Weights of a small mixture-of-experts language model, trained from scratch on English Wikipedia.
Size: 11 layers, width 256, 58M parameters.
Experts: 4 experts in each of 9 layers, 512 squared ReLU neurons an expert, 1 pick a token.
Training: 220M tokens, 2321 steps.
Below are experts of layer 6 (counted from 0) of a mixture-of-experts language model. Rows are named router (the router's row for the expert), up (a neuron's input weights, with its number) and show model dimensions 0-255. Each number is 500 + 25 x the weight over its row's rms, rounded and kept within 0 to 999. Numbers have three digits each.
Before each expert's rows: "mostly gets" lists some tokens that are sent to it at least half of the time; "gets" lists some tokens that make up at least twice as much of what it gets as of all text. This comes from a sample of Wikipedia text that the model never trained on. Tokens count by the router's weight.

# expert 3
mostly gets: " University", " David", " York", " John", " London", " George"
gets: " the", " The", "a", "'s", "i", "o"
router:525511528488523545473530440490538505503501514515511523527533474481508502486536504500527527509498525518518479499478490445528517513477512524566518508492460476509463505488479487480493534487511521527534514487509506484551532485494500509495524479505530498482503474457499500494499515533493561501509495510502485500512476521441537491504522521499510510535505521495492501449545523505500508470472520542524556525496472512511478519510524536509486455417521503550492532531480448490517500516502467479458501480466506456513449473504503512534523506503527510493517531475580482485490531497536455502477488523533483508525460547487507486528467506476509482483516518474494459515535502512488469504518510516518483496528518481475490481541506493501477485465521463521478535518509482470465514482444524
up37:511496478505527509522467516498467584506441497500491535476573481511494556548534553513559498501475498511487487501467520559498469498508458482488541502464554486534521493457523453487543480482485460499461473506545500481513499508489500487507518495524493461498486490506521461466529498452530478493506505511483458493503494509460498497496465507531479496504465513503484511456486518475512537506535451498533511532489457512511465461498483508498495494502485485518521505518481467463511523502463495516477508511523551509518522515526536512552497484468510473467479514533488473517491500529528485562476482510488488507516503468548463506511455528470454472527505481510496526505537521477510513485512487505502477461491497531519513492521515468489497476460518525523530493510493514494490492492498476
up38:521532534453525495476505448465483509516472502517499487531522514485506491490472484484515487445530459496516526464488516500504453552527487478535514498478502518468518492490476512522480515488510512509509519501522465525530519470491450531539532525524487464529537429540491518464518490453467552545555532531492504519504522532505466487496465506496530535512493531516502502490540486473500506457472511479495499548441517473522504494485509486499534500496535474514483507522500530524493465477518506521466509513498506454532457478475518528513516494453465505484470496502455500511487502491506489486511530503520495535470478535500525468454497506505496479516519487514480542531473524502514553529474504481507515520501541485513513541520528522513542544508525498494461519466482479515508511480509564
up39:476518508487528487502488501464498511462509533481518510507552503536533470532465509448467478524486517505446466493474486538466475492481460515534505550519529525516510514541462479523468541499505521489500491484485539490489480519497496528542545497491524522495502474469575488497486482519528568487505507565457467510478486486470482551496536498501468469510485535501497526481495490497556496500451469500507513526484520538473489508524497486500491471496461482506536461487448507497563538480529500505514449502518467473483532519453538540519533466489493483524493498498480482510526484522493528514462448503527472536496476483504492516475479501522501495489494511490509482466517519529467494534531473486511500508513513509545491517514495477535485501522465478527502492529502508492507489463506469
up40:503525516480497481483507506490486512491464482496502517508487457514485528438491500497530502479473472527492547474510491470493530530491479515488493498488464433545486510493496487510513512478470508522480473498483487511496524497485506503498521512525447516505497509518534443519516498499471514498501513521489476515457481531451480506446493475539511470506539473482478516505533493484565509495489521495553551537509497501485487524484541507502513464494510488498475498540503523488521529540498503488482513480484439498473492535488555479514499514507520520531544508465534518517508519489535462525490509502508439497511479521504512481491468539516466492519562506497462495517481519481448503479552515478537533510511518518520506512511553536493490426493564469498435537509487452518480499518498510
up41:538543509474494504467478528498540535499519516502485494507489451518510518511482497511493481531485519500496470475501516502452490506500473490503485485523543446506504487472558500490515527481508514490507528494506506485495475504491503481484491493511534501524450476456481457540472497471470520522518499506479488480448495511533525531470507506493540488503494485495537511467509501488489491486466523492499501505465516485492513514486512463522504499498503552518503530511544503538462478508522519540477507467447465467494515475519493520492541521543505511478470530505507448467459491538532536510538498506548536495468437492566465454517442525442528507489478516555471487517475525496456483507519498516524510516463490468468467476500499503502502483483504432528503527551515466530479504508504521
up42:484483495508492519501503496481489529500529493513440481450505514522478488500472508491516514503451544537480543546478507505436508501454476502519524507504520527491502468459472500486513487506526538524547523476547510495498489482496491515539542441474493500504494506513554510500502518523484515470461498509547472489489483544495498516511492530531478459462495558507523468491477458515524544485496461496511516532475463481497525475472493498458450517538487486544509477532483485490464497463507511525491489550498539530488512468498517478547479527516475517517530500506534496501492462484519543534517520516528480550488501470504500466493511540520519522504477513476490526502522501549529470503473514502492522500471519556503529512524471495508527523415496513505478491521476484527494492519478507
up43:531529568514568525544472507496524500464533508484496526466482492487538472513486489506506508480515552469501559542490455523478500501471535537522516548481484504536511471487506497517555524471516489483481473486498492459506506517511514510491499513557514558500497502494512519549527536545538524482502520527491484447490502501479476486529484533510494509468494468470502552524491477520536492498467475516457530510502527521481485498476537507504445490469539509463523500474464531488453513544486516542481518451491524507517489494480518544535512496504516547503447535513504529481475499456487505502508497500508478504489479519488496491496507490509520511475524510524491530468497495475514521504502515522499520466504528523497456560519487516523460494467496463521469464483511495504474488483473485
up44:484499473486518507507509496492512516511456564478523522483490485537535517537544527469509558487472505523525483563502506527521486516514510547476535520472499501518513488466494478470473476512533506483496491488532498460486535518505510496495513509526528486442472493477554526487551499487523509508505547493519500527445476508502519467536480499496459403494489490497527513490535508503498518508544523532478483496485526464464460481533527495507486519472486518509495527511504485521494565518513496519505514508450521501499506511504514483537492492478528495499534531513501499533497494495508520481482497484484445543522491481482523509491475500474502466551480497463501488452529529480513478489539509502521466515447488495484497494507562464529514522523496497487515463453525458533477498513540476
up45:493506512469478518537496505515509538507511476482517489485472505522504480470488455505522464514503563524509496532533465498489551508495490515533516552481498499476515506486503477478519485512519474507499499502491500519477503514528495490522529495527522515462463477506516536495516428500523526528486510483481478448478496534521523542530515494498465499509483543463530480489517487490507491535480519525540482537472504493505474517519518457481489478509543491524522473580475474511487475501532447480470493495489460478482519469564528511517491519494475551503502543516544504486481532493539518468518467499520543519481470505484476501502505498519503474479479468455498524488525474530522539518506486521453483462500559520437502534489518466524546516525520526509477462526469501539490505466503506
up46:550504496487533494507493477486504501490465527543482538530510475511505537488494526502493460498484510455484496553521484530432494505481527527522499488515471517523482517502473493485539512553541496558512519529487459460505526535519484542515533507544481511476500480484511516496544486476524530484498484520479539534464480527520523507514505511504515471537472510478524529499507489514494535505528479518502509530483507454502481503457484464478533554495502482506550497487468531473484497478505471555530510496481481522438513488560463473478487505542549474517485524512491492479478496526483511488497461446500449509496504515521439519538532511510439469497467534516496512541517464504524517512492509540496504514469516504491534496525511512489515506501478509522463488535479520528474508519511489
up47:513500501525485527541537525494492512477480535542480511487522510473530491496524482484549499518513520498493503507511505483468482529483464479485523531502522453480490491523515532436539541508498524540548484458534529535512511500499526497505545511549513497527492484504509490496524536493475485515531543520519488501532529518459500494465476522471518465531545517490455534512529494465472494482476498493497486474505522504496499488526538523486473483482498510478494471553532448493508503438495515502502507545497504515481472471517514507490493525540483481539468511473490481442512508483552488529484479494498497504526461472483515510553506498513509462461552498433485528464490510537523452478478435497513478509451500499475521506503506530490498539469527504491460498492526472528507521522528491
up48:523517541526544493507515504486525499501504509453486535498481495490488508518530528490497555476477522518565515462489497540548478526471502542477493466492434467526478573449520511529485470509468521506500504497542532450505482490506497481489535479485504494502478519458523510511531523489516535494500475480497483434454468506472489480460498504522492516492501471485527521468489523490512514526478497558525535505494537502526527512495478515488488492492442496478528528522495505518539532572461521484493497489472488507534474453539495494502473497531530491467511517492505483496505542503492513528494476524495491507504500495514475489511490521459485516502491551534539484467525452439475507472492537478516500547483498511480506503494528482509482472488515539490544514519468528498506462483497500
up49:486489485543528508534531475476505524495450533477511490533522507484543502491476551534500504467480535479503497498458476516488546483473459470483525475486456475484485493505492488477498516518474522475536478476474492503518494541527481475473534466479536534481548514493488522493533502507545533560460502495497508487539496502509494474471517505488492471514511513487482481492485495474516475512530454542467552517493519445531478508477469518499498485514521526530506520467464522494515519525498523435501504501466510484487452492466527502530488533531531500550501572465473488469539508526495498494460495480543516475498525507494496510521508528513522500512478526537523526533513480495510478506530517478477460496454510497519530469538524458496541480535482496494481536513535485525480512481525469
up50:539496488510495539490506517489480488468504507481454508492493539477484504509513546453519485489492507496491471522533484525515477514504511465482444488519513504507479509460495525527471523449495548469461490480540485448534501514485562522508486462469523471460499521489483503523491497481505514493539513474515465467542511499510486492486514500504532463450498503522492501490556483501514463508493520508507504487450488520481479508480534545504475477531460525544535504521489488477489492510464464460513480462499543509534488507513478501514485483490510506501485498521522492461523498518492486537496469506479475503488505496506502485506542502500501504463602572532532518457544465494498509476541495493513479508470504536488527469493463548497461537465483522489484498480460498473460510466468517
up51:522450479533476440521529503536498484488496512575500512527492461510565501476518480472531512498487476465521471488507470482488501494461500495504451521503521502517494496539464523463525534507495500523508515493499477520484499512446506505501491460489555493507450506522513494482473508511520477501464519454501506508479536469515510465447495475503501443476484556543530506433467482523496508468525504485515476511533492465519487468510516507514513486550479530521461529456538500515506442506480526467485489525464550486495491513490494521539477525533464473502497525489521488545526483515461447496478458524511488473525469452497502478502503504494497516520475503472496467506536537481521528521482481500513539469512508495487502513482503483501497450484466523509516512496494490487526495486464515
up52:457489463485499537529528510486545596507464513511483485489496520478502518461526527488554481513494529510457512509481463481487481506531534501557494498476456530486515467497469496533512503478515514507513531495525491489487478473498511424523497465521528507484473520498481532553510532452521486496533507487499486431517518510494491543496507526515503465454503495513527530441490485503503529500501483510521469507524477470442476501528449477489476497475522528533512530510496491515497473469477483505490501507514503519530439502503486508516506502493478464506509493495549525541511500482496465579488509516514488499473469527502488506531466522505479505496476484505502505464493536516519505498490477479446498500446508509501489469492488507549511523528509525482507455554511516523471489485515498
up53:574521506485516454500510529497489502542497481502496531495526465453509535470517510515507519501474514521496505504469485463491544508497508531502520523504472518496524487532502493501481506513496531490514508477477514483537509528503520519516515503486489500431507506495495463505489504480492499502484496505511519500465530476504526465499457499484512503563469506518505486525501479517496441515503513559487518543471528537538475557512510527569461498570540483466491480507535482509498486540482506467470496480476483446532563481534467501535492524502510534487527483476460477493510530491547505498524542542521478490493496486542501463498498501517501501515499495525480489481521513463470530476500488503512462472479512545477523443486479489508494469500539525459509535483463563526494486510493516

# expert 2
mostly gets: "°", " September", " January", " February", " April", " July"
gets: " |", "-", "|", " (", "–", " 0"
router:522482541504516538492547463466477510480511541487488506524504513485543485492469487467521525474490538477494476488498473488510535467492478502569511543528503474504508497486485512499529495516505497517471509479506480495469545502443496502503500476553535465476464493489486473517471447522502527493529504525484516484535473493477515507485524497482492492486512535557512506466489500535507486502490510472496519542474499489499503502460498482494464470458491489497521532492502469527482487480507449536491494501496505486473474464501517576507566499492474493523484486483516491484480522462544496498505487496534497488516454489452526478485473513516511529471488523464501490497537498558470467541497502492527504506491560501493532487503492465568490520463533503494467464496436450480483473542501531
up24:521531559489514482511520493434535513505467506494501502500514474532539485468501510507496513501502491486480549559506494505518528509496490493507494506484495470483492485515532538500475482494509485476492470457550469503538496536503535477440457496472468449503494475502487522478484471523529555498518499458556522504500489507462473489516495462502478519496504519454519492505490496537483452441524503502511473513466470535499488479542511494502496484522504510503513521439510484520462467480483500477496542479460523443512511440503490515464500506467510486501541548471465468499452525507535496517498485503507507460510515486484509473500479504481505456505532518532520468502532493501521482526514514515527510461504514480476483498489476459538528484519580530501456505481508492488517531497467523
up25:504513489496474462525518527504523528514495504490518457528495517508499556520545520547464492500496501506453508470503488511502548455524502481505586506487481523495479507489492488524479520497499483478516454469487477497496525497451494498496514491479499513492448477508510480473543497480561505514523479549486486516483494568434490503481543495497512564536491538510520508487516519491526476466540475532531509477496531472493497511511505480467510507521516492475499496506508515485488505537538503518483502473506506540445492505527507523474476458511491539487480506528468494503488515526549476476483459493487469520525481531509517552548460513510500498467487477477528485502477540469470481538525457546468512529530451523471493478522515519518472490526531504527513514523459516481479498488522512
up26:527491540491521527498475483486492504444437521532512504499490480480516468518472514488489550479523478506468470526448512482501554505495533469487523507477515520491473528540470511516485522496487486511496494509450506503535493494525479479550551460509552500517457544484484477514516467493520525457531501499507517500493503500497537544534476468453487500497524510492499500535453503512476539543515461496509491533503469443482482460487530490495445510495512509521462498519479508500544536517496484475487459483461513483472536502470487488491475514480517501529515504468487519475531492510526481487506511513515493470478475519513526452514435524470506554501481474498482507477470504494490515534514492478476494504456537507476465518497515464484467516468540503469521516482518508571509504545514498
up27:490562518463489458472522472456496531500471509494467535522526520461507502470500518521506521502449521480522501526482461518486489503454496534519463483501540509474490511494484510503526509487504485482519463474534470506522493470497500486502539522471471488489457509488467514482495505487504490540491481518474479510486489548523525501520494516473468515512517474525478469499489496522538515519533481491491505462538505527468516524479517516490497513519496549484512515481543547572484530519521493472519492494466526516531476446501475554509465478510500508492506502532494555470494518501506494472468468545551504492522416512557503490518499485488484544511516544454541533493532453489489492500491519505518489470514525526430524515504487514488474503529518520474502528500517470503512479461532509
up28:534480496485539519506531499477481497518494487524469521491501481478494525476466523492477515515519520511503530504524489519516495481468534472507488519508470515522488494482515494484525551517510473525468552528489523477506502478478495508483516486522537489493539510502537494503470518502477484504490487578523515497496481523516498458465483506505531418477559516548507472521483515521492450485473506522561490501482507541483513526489503502469547480503437482523515481492511515457430515551503519513454539496485527484540490509518493508463461494515490470483536499512521480487537461508493508556481469497517485539527483542506515459532525508500476512485523513535492501471503516525467450506494501499526491504496526501547506509554529486525477437492493470491518487508489540532493517469463524
up29:514460517505458551528492487543505487528504508466472540464543481482496538537509524490526480527494489496522506519484501496460488506466506500486484536517471544527492532500485515492520485490498558551481533477519492469543485551492538500473528508568473548465496491499508486507480468513538529521547525475521499475507495508459499482479466530534485511547466538506481490508477465545529498478493536501481483579529478455540516488489491499484515539522504497507525485508472478499482511508515521503439504484452490533499499476545495523540487489468529502509508546505489461519526541489530520507474478500496515501512495473521482515498503497483501495498503510518544464479515519493492473524481525485538480532495492521524510488499470478520530515452488515472465497497427491502475468502502486
up30:496552483575560523524507531486505466480479466491521491484509482444513478502506503518541501474507504465525521530506469520491516509495505517511454512483480482516461475515457522464526550518500486525497528518485446520515492500498498492522501457515517487512476518530535525506523512500508496525489518496520519449471463511510466471450521496508524498546478496534525525490507541520485529503464515541500475524475477483478490509489486513531500494529486523501542531518477513505505484526504520458477473469516479475542518508477536497458549501495472502547473519501499482510540513478512495534480484482509507512475462486483452470523494526457476527477500502520509468472488499567518517525507507460463471455472516482520512491479488499524505525521493469461479522495501444530519516422472492
up31:503501529561475488513529493438493481458502534532536463531472488518526511464475494512521514481501467452469504495480466484498520474464494517508465489552490452490482476512473522483452479449491516521525486511535497498509520562502467481478506470490498487485527477474504501506511493506518520455495522544524475535496468497492505494494517502466524534516501495509502490509491490448465545486474467529507466482503502504533482530529531505480486522499510531536490494522493519511519467474482476513480505535555498484498514482501489493484438518499475464573457464520478500484514504527525503494492492454490519499517534500518478505493509492474523495517463511536514523509498447497524484516519535482492440519532529504476523516480447515552546534470537519504476509505493469464456472524488490
up32:487511526470530474493490516487517479485516551491505526532530469430528501497507475502535477448503543496496498521505449521498473503483511498493492562519513506499472483509522506503477522510521543509489514488485546461518494471490499490499487507474497465507542430515505496560522478510500573506509482542488517493490477485511506529511490531480549501493522488542442450500515488485506484520546514471525510542482458485550451546494513494510485507500557549529513485514495490475488509476502519529471493473502475477483476489515529498505507555523524514513476521506513479493500485512475541523477475514454498530485449522515466524512509440496523517469491486494542496446521525481507505492506506505489460475530468467468523476510481473497487488488511506505525473481531521540459521520505512
up33:531506492482482478523507506502502489528529494438500551505537482503502459479546506461502492519462491529511476458514453507503496497457488543506510468533518497529464527524494486484494475529520509513499494508512429491485521478480539471556508482483497480503484486486527485515492537472542493531518490491571492482459487506495524518476472531468459520529517491530485512511480492508444505499473500510480519518512468496505521498549486507490487453491511545494501490534492542475495492519468484514450459520506514508530531538516490553514448457482461521502474480536522445492495502502485500487498493515495518519578493516529495457497508496528480456487498537500474466459524465538479519503464502512471470521469497476476530480536492511484516519458479507504475504476456516482518509487521494
up34:481532483473463463497552514458522513482458467489508519484542465474515538472481488514521472456465529502525478495501490495506510517494505518531484483516529508483494536521450530479516519509546475509558497537488512488492514478450525476498526489508490497498504534496527519546478458504488498538470462529540471452474482488484538506448491447494492523500474510482495522475484513487519510536522526480513479525510455501483487512531498504457527505484494485535473549542493483512530499541489485520508453513541488515477499541479546493531540508489516515506496472483478499485524522516497530540493501502546520500511504456479514471484540502505461520507504502475464469514488473525505565475501509535537486512506505487448501464538524491524487484455471558467466511502509507519488486482531515
up35:535494518510545464488503490520494513494493506473509505518505519498551521516530471462516488499517484504488521523496511532514532501452513501464535527474541529531472514446514475501479545498505507522504568482532529478533487520474474509543578526517463538531528469521515500540506510502510497505521464533480471467523494574502512532537506528508523523499466459474486518536507479502521527495467487471486492506501475490517493492486513503510477426530504545510480474490509521509477486514523509513501526562533550514494492513508439489514566518521483541474492530520472473519482505544485518490508495497450461545521503539520544487521477504520509452496468520467474487467511487493498496517530487522524512500504491490502508496547482466514481510478504523486474505508528490519493513489507475
up36:539533454467506474494538483504482474516503516494467518501508490486495458529524546498535455431508544501504496494479531483462502464524467497484529494463506504509493530498523509510499526522536520487507469454504520503460495489513479513510542497522538511531514481497489482481482509518513465489485497490480542449524477467523496472489501475477495502477533512482450525459536504481550558513505494461468520474478511523488497469510513523513479442451468535485525480543496480512512475496506484466508476499481508453490500483549512512475474520517485466482532476500506531484489483509566515469495495477534535482507471472555487494523480499508497512486495526483492475555483513497457463542519530504496458510470504518453503517471492472541518474519503493477473472525519492551500544513520475
up37:498510508501511488479530495489511506501497467482506500480466503464504520492499498506499523504510536485548491506472537480481525480488488514493495502541466512549498518470451532477488521498484520510468518472490537521491520513451469519503510482454504478467534485520482484516464467520507519467494474482519498518538473468483517485486462502514480484491453509518535486516483503495471468504479522512491568502469500511537516474476474535506490450527551479460471449468495499456493499474441505522470518514515506438471524480554447495523504530513525519480447498505492475501494503534528498514475538505490452461486518531490484478525474505491508460494473489489484506554487475503484508514483516447469511491532527508515469444494470522485480487486531499467509536577532507517456462529494485
up38:516484513524513472531487483458514496510507475504510484501491496500540484449487516505521502526511518489527528462499478502500493491479494495550482481472470525502464479528501523519492536532514503476525521492504497496476523500529508530490477510528533506474521455493523457526529487521526516479498462494547512513467517511512508454455520483509473511530523510483496525491506469500490499489494474513516480519486509508499529532527527499537492496499514566531502510468489518519519461484452465464501476536513466503482525523493531491461498524487493547454517493545542510479536503523555484496519514484499522552461446521509484535511516498504522530491487506449499531514510522546493530558497494502529470466551557489494520507501477556546546491528560508468467544507549557488483505509496499
up39:504501481508454451494489508477533479490496530479512498469493503479485486528486540486518496485492483512495504526495505511534510494488510518518510485469451550484515505452452458513436476485514480500471496462532485476487467472517486515490480457511534495497516517508483462544531465468475532501519438512516483496470460485492521516464470549480520526513439491525482501488491452508507533530510535516553549501515515457530539498463476498495481530527530491505482493518498493543449499509457502481465510476513486485532506468480542475477508485529494479478483476574492508492475463510532501493489528508517504481491537504512490472499465495457506463452480463520500473535510487522491562512528494522517479472503556491517510462513517506534515506515489495519489508483459445503525502487500502
up40:520521486524505480533473481507502499484485479482439526533504508444478533509514498528515502467508478546489495482502501486501549483455457515511476474492454515538475497479490510473500508477488508482473555516510534467514505542495530490478484496515487502492466513520528508498493525496499497517464487466493506509456513567534524526500470494505492478487554505515551472524499467491517518496502479518513492553483466500467478514492512553519491460486468490512506480517479520533494541486452501490486537486505464458520531488467508476486545505531478521509461546507507470461449490502552505520488519486518535531565494515482491500506528522520453551516549506519490495484526494539482472529489487516534477513490560507539485521491561474524487489465500504467522507493509525526505501471475515

# expert 0
mostly gets: " with", " to", " is", " as", " been", " in"
gets: ",", " of", " in", " and", " to", " was"
router:531489516463453466518462531482521532480508517471517503504491453505524520497510523482493462469455469493490497521472468490462514484474476510523492528526498481506508556505543463493498506486504535519532501481524463488504478525496546452521501467527473484454450457471544477530539515477474530543488476478510500463488465516507483516495450506523529485503571485528501486465520496546533488525494488496491496523485486508483497519512535507530479514538480522515527481528516500519466484511498483481478508498464498496548510533524499556483479529534511498513476474511517494483482507525530513494482461505526488504520480460537470480525482476504494494484515498545572508514523520455486548484542499536503475456514514535488468490534518482542495452478510485481481504512491506538480479482482472
up24:479463507508489508519551455509520535493530528484542524547528480458540502529435514508452516507519524500560499517478506492480531508505523499510481525495455477500518484516473535493519515453492487528508503474499487517526488503525489518479446543512515451472512478521491509492517482525485495504516549502515470490469534498509495565528462518526455513517536499521493469488483506478492498484546520517445485497488478468513502509479519494498484498454483542451500510512576546484492497481506509490464520559448531473498500464488475545503493531536476523498448501503484485477483478464495485510474481512481485518514490513496517502503515494473512463513526529425499500506496517542524486509479505517493476516534462505497482474489521509475507464517522520528503483474494474503513515557512528
up25:484493485509508471462520489482475530532480489479493561559521542490477478480528517487505486519490465462539508495486515495460504515579485502516490512464484525520456521497520474511509499508505473462529489503504559473510549486458524495504469451486482505530501476508465492509483516507466475501548538504496523521507460500524555496496487503528529489544509507504505504473525482530486496535516546478493506476546465493504471500481472523462475503469485537542518511492531443505468526486545461517455459512531495516529484460568517500468522462489481493480497468518458554519500522500524480460489533496519466507493464494455511488489493485495469515473526512500533497478503527520479470490481496535541493501462501522496512515501513499509521506493511522489497557520515540515491477480505495
up26:469537480554524451494504479528488461494557497497492511494520527478474515502499466505550509467485526545524496527521509523503511510483483518507494473504510453595499480521506460500514492532487498483485513466492485531545505461475475526532508479481459492502520498497515510457517507495487484489550551480464457511528470505464489538494439531500478505543514553479483492463514493491504481457496482528517486520465530511497534493470504497483512531515482544510536480542462502529503472544498519483482514528528486503523471524491540512502465525491506502511485471505472491495495533500526548519449521554499469533518507509488444530504509499501437473516479527486484504479515525478505471521500492493552508512501493510494525481508466536495506501549510475459492501490510483496512530529484516
up27:507512491523517526493492444526466472486493514472522529516528507502522496537524501489490459484498484512517491520535545468501491448519516517502500498522473487503467507501466513541545517500450509499542508519530493511507559449483496527549460486510451518524546518497477487429532486534506512504558509497509452488496487520488474518507513482443482462535485547491537490498503492467488528484495478501477456497498504494463503518497537477501471510480505487514465466491491489474533508499476488524496485519524522535478472516479467486505502496464499481515499524550527517511520538505512478483447521488540498527474491574478480490495501460492508533517506504449533481505527484500491485477509524499477458532498485493496504541501505547513472476533509472540483458545514510485480565532484499
up28:543488498471458476522529479488515483501517507492513469525507502518481515486519476468524495453485502495521480527527522477478496538552504513491512516507500512536516484532493503452473522479518523517494479469566460428504515501523500560524514519532476493486484496481536508526466480520490495546535532500460486468523518499521492485525545526489476528497500519449483519478524483480542446493503485538522494559497518490493530497519446533511502524525467496455514503534532478503489454508503476508520465499498483502522541449551527529543510493498547487509493487498581478445502518505501518517458482475474485519496512451492534482504504488463510482493499525521469494535513530496476496486488539484496515481505501524488499493517466514554503494479461463502491478465523517502508466499504513
up29:524547478517479528531498483460510509516529527480476514513513456513509518500523522493465475497514498484524488523510506477523516530502472486500487455553518455461457502458474454518524558455488526486502488523527486485547482501471494492531468515548495502497442496478461500451533523531503516481535520511497499521502506534514479526530503492488475472515538481498481488518487525485533535497490515513504562470488515497496476545481525488514484511466520562541479542467513456465526523584519510524469445509470498497552517490496511512510459477519479499466517528518513520486505498464522490470473479517502493510522506503555519472492469497468483545503515492520493515496496468507469473531506504500484488514523505509475505500556526509492470478496482507461501507481547489485450495485493479
up30:516542491512510505468495517509491542503518509525448535530517468500525506531531491506550505451494519555529480460540514502495481507532512513530497476530502518491489443466503479511518506490468525543480509513505512480538468548464496492529500490568498507469508512479520476522531508509500494465500471503491487476465489550515474482513502525493518521480462511520530528477532476491480546483519490522510546530493438495525502512515471488528518455477481502513437529497497493489480495527476511484525494485472483502496524496517513509512512551507455495485514487519497498516475488484561494491504478522515491474488469547483469472524528482479479477472476479496464490501500515483521523519527560514540487514521483513490482475548464508534449497476474473550533519503466482508507495544458568
up31:510439496493528522524478479475444463486453476443489542522496469502502519504500497516539520456506502478497500526511507481501466527532534506473507559458529490533491518514498497519507470507529547511463516498482497532550510486473504503463492473528533503459478483508482512490505521509559500521500481476518502484534486471475503546495487509523456483487561498461503507514490500516534511491451513487469539533521504504545516517465505485500515519496456507502508516498543451499484533474513453475446522472503507507453497491496484494516515522491465496498522517492489543499491525502481523518473495477437502467485505531497522494479494496483510487489525467440476521473502543512528476520494520530529470488484516482510487497494511513502484516509548552505473530497495472509525429476525561
up32:520522475505539508528493520533509521498486492444501517495554487512536490521468499543530469485472520530490437524505526497516535494475523497536524496485470493530496512475454487540555528504493471502479476475510517491493518494485524461510490482481494492527504482512529530483501508469497477503494500531482517471502505536525496506503485456460499516494477513466495491501482489486543477463489525495511518508492542518528494506491490491497488448538498495488498514505513493471503496572478507476509480542467523501508526483522481492525514509512514486560522459515523504544536517516521469479549501502495534516475513462481523495472486490535418500427528518524472509534553507490474542504473481503483529460486514496495497495492503516509559466504547487515470542581520465496512502516486534
up33:482481486505541510515468474492484503458488507505497503492508497511489507516517517504538490461476479436497468461531465515508468496457462491498564481528502418466520533476524500516499517454492497487515491464534497485514506520501555448519522474546476501519487460494532493480490490503539471541531487496510516481456478522509485475502512514484501497496501517473479482521517524477542504530524482498526462505487522466446504534496495475532484490528470482506474484487489462473478506524510491513438495514488458520512474512501525540509505520512471465535538489521516538466536521488513508480495467532475523517484475482494491462531530495495443485500517537514520433456540516502494523480468509500446464460530493521522479474497533525505509513487492488461491469464524493514518505458516489
up34:497468503543542600536562511550481518460487471493489493469484502501464503521504503487491488474512551488488492497517491500513448514470533496472494498510497526518469514509460447538484480497482474517488518484510502492528466518545463516503511467481461441464533515489475517458529478496537469520486525514483483506488502509502483498522539566490465449481454514501471510516517483535522504474484459500494497480481471504502506495485480496500493495501482511508511502534488522483508478494439496477530523538471528485480510510500522515492505461491488502485438463488467521461479524484487480517509512523518490478491534536523524526480491496490524507465501490451572517520492528453505519512521523492500472468467489485471470492553525497509502479466487466516499506499505467527492513544490520
up35:484499467523509523489480516513503481500465521531479521468499518501560488511554491480478492479522508519502475523512526530487494540471506450491524517467505478521483465488511537505522536551469472498514546495475521451551488499545482506506534512521496479517527501493544503525508515541491539543523475518502508519508527533493504485508520515476542514465487516450485490487461509460502487526471498503507502529487551510499501417511488512474519477504519536536459476488467502492515464478520488499536445530493486494507490476514513525509477503494493470496514513486530509507516484475534495498473514512516527509480511478454495475501450485480541498523512528500504451486558515519516435532507505468491480513540447514491520469529519549535492503474447466507504480492527471516486493555524506
up36:559557490453500480471472512533495509458515470491523464518490506502467465509516484472525529498515471495507519535506507518525483491471502504519506512471427514554520491479496469498516487524516491546487523534522506488522496479463488497563481486467478519464570433495484457480508472482529476536502485539503520529513504501487558514513488498512523453494496467506478505494485500521526491484507492496494503451495464504504512533471496538494538502468521576475483473533490507521464490555514518494536553511508506536499501442496496496544499503524512498523487526489514498507445529486518489525467466504537516490512493494464514519514503463522466460465507519518460484494500495494512474477498504522518493516512493502475534519512488497477485510468519497455529502525480533549477496505461497
up37:509443505539505514497469529485477537422435519448488494492525465474491501472484483492488480499462533474510464494511488500525498513535516487500533488477521480510496491504524474523575557528478520507522476470496526465508504457502546487477524481495510471517482513481504485502488454509495488477523543547500523485485457509534513500504481455461499459472545523476491449534474508504530487519511502483446503528485499501482486487476510502532478525497485525504518527486511481496482515483460491487495503501515471549503506475460515512480500497512507498520517485500507539477536486530453474521491513504522486498505520506441507508482483502502477525493495502524531507465484476527512491485428517535477421473501513492529489493494539447515466504471496482522473473475492500536479529468514536
up38:521503487501488477470493509487535506519492457460503517523525486525519506494494441508519455476471509512473533512501523499525512531502489471506499505495502512530497530537492484516453524494462469492502489517527477437523522523463521478510483484494482538523472474491504505490533496485513525539516548519455519482514502541498503477544471465532526474512507542493475463484533456543510440472518485519485501500539494506490488559531514506488495513479537505523515486490507470483445526493489475485467489515472499538523529454514497492523500537489464471510496524477526552484512513523483489453516487453513501553433514495486474477508525471486526523487479498495513526466547458526527502528530546502516509465484536506489481486489528541487461485478513527472466485487508499452466446503483507
up39:523515569506520497494494490528513517538516521491495535529498496481483536479505502509519525501487513516560515486463464444512538458497504467522520507517468480482511464494535481478493487488511525480502483445484504526500524461501505467481479502483525517514497507463500495485454446518465541485497514511486492503490524518503476536485480486509526502489487503465528476497493482507525528461511485488495518514481469500481450526542547538543500512471505502498512499476525510521497477521501509458526502496494474442515527491495498487498500542523517504444464571485536450477517509502529447482533544532515512539562479532527471451494497503496530529488502474497543444513536516514510491516542497496517515539541517520484476445530518484512509530481509485481489496476500533514481457465487531
up40:495489480488531513518523468481490571492512476496484516528536527469526504518496553490498518492499514502489524508496517491496528446447496461506491519540504411502516480513490529553529533457502463492489476491497472498532504500513485496467520502496469484494470498502526500509458502505489469492526545490480486495501505491439471504513482472490512472493523520500506495469487462503527484459518497520490528471516523448525507500495484557546506495505476465483520502501509531508502498481493502490491500448497521560506475509486521517498507500487513540538530539488521500413498504512530538511481530455553434553526519480509515509547563530487533489514480559501503536492502467517475501553482495505517526508506514507473496518526495482513528531505521522497524533510505517489497515517505492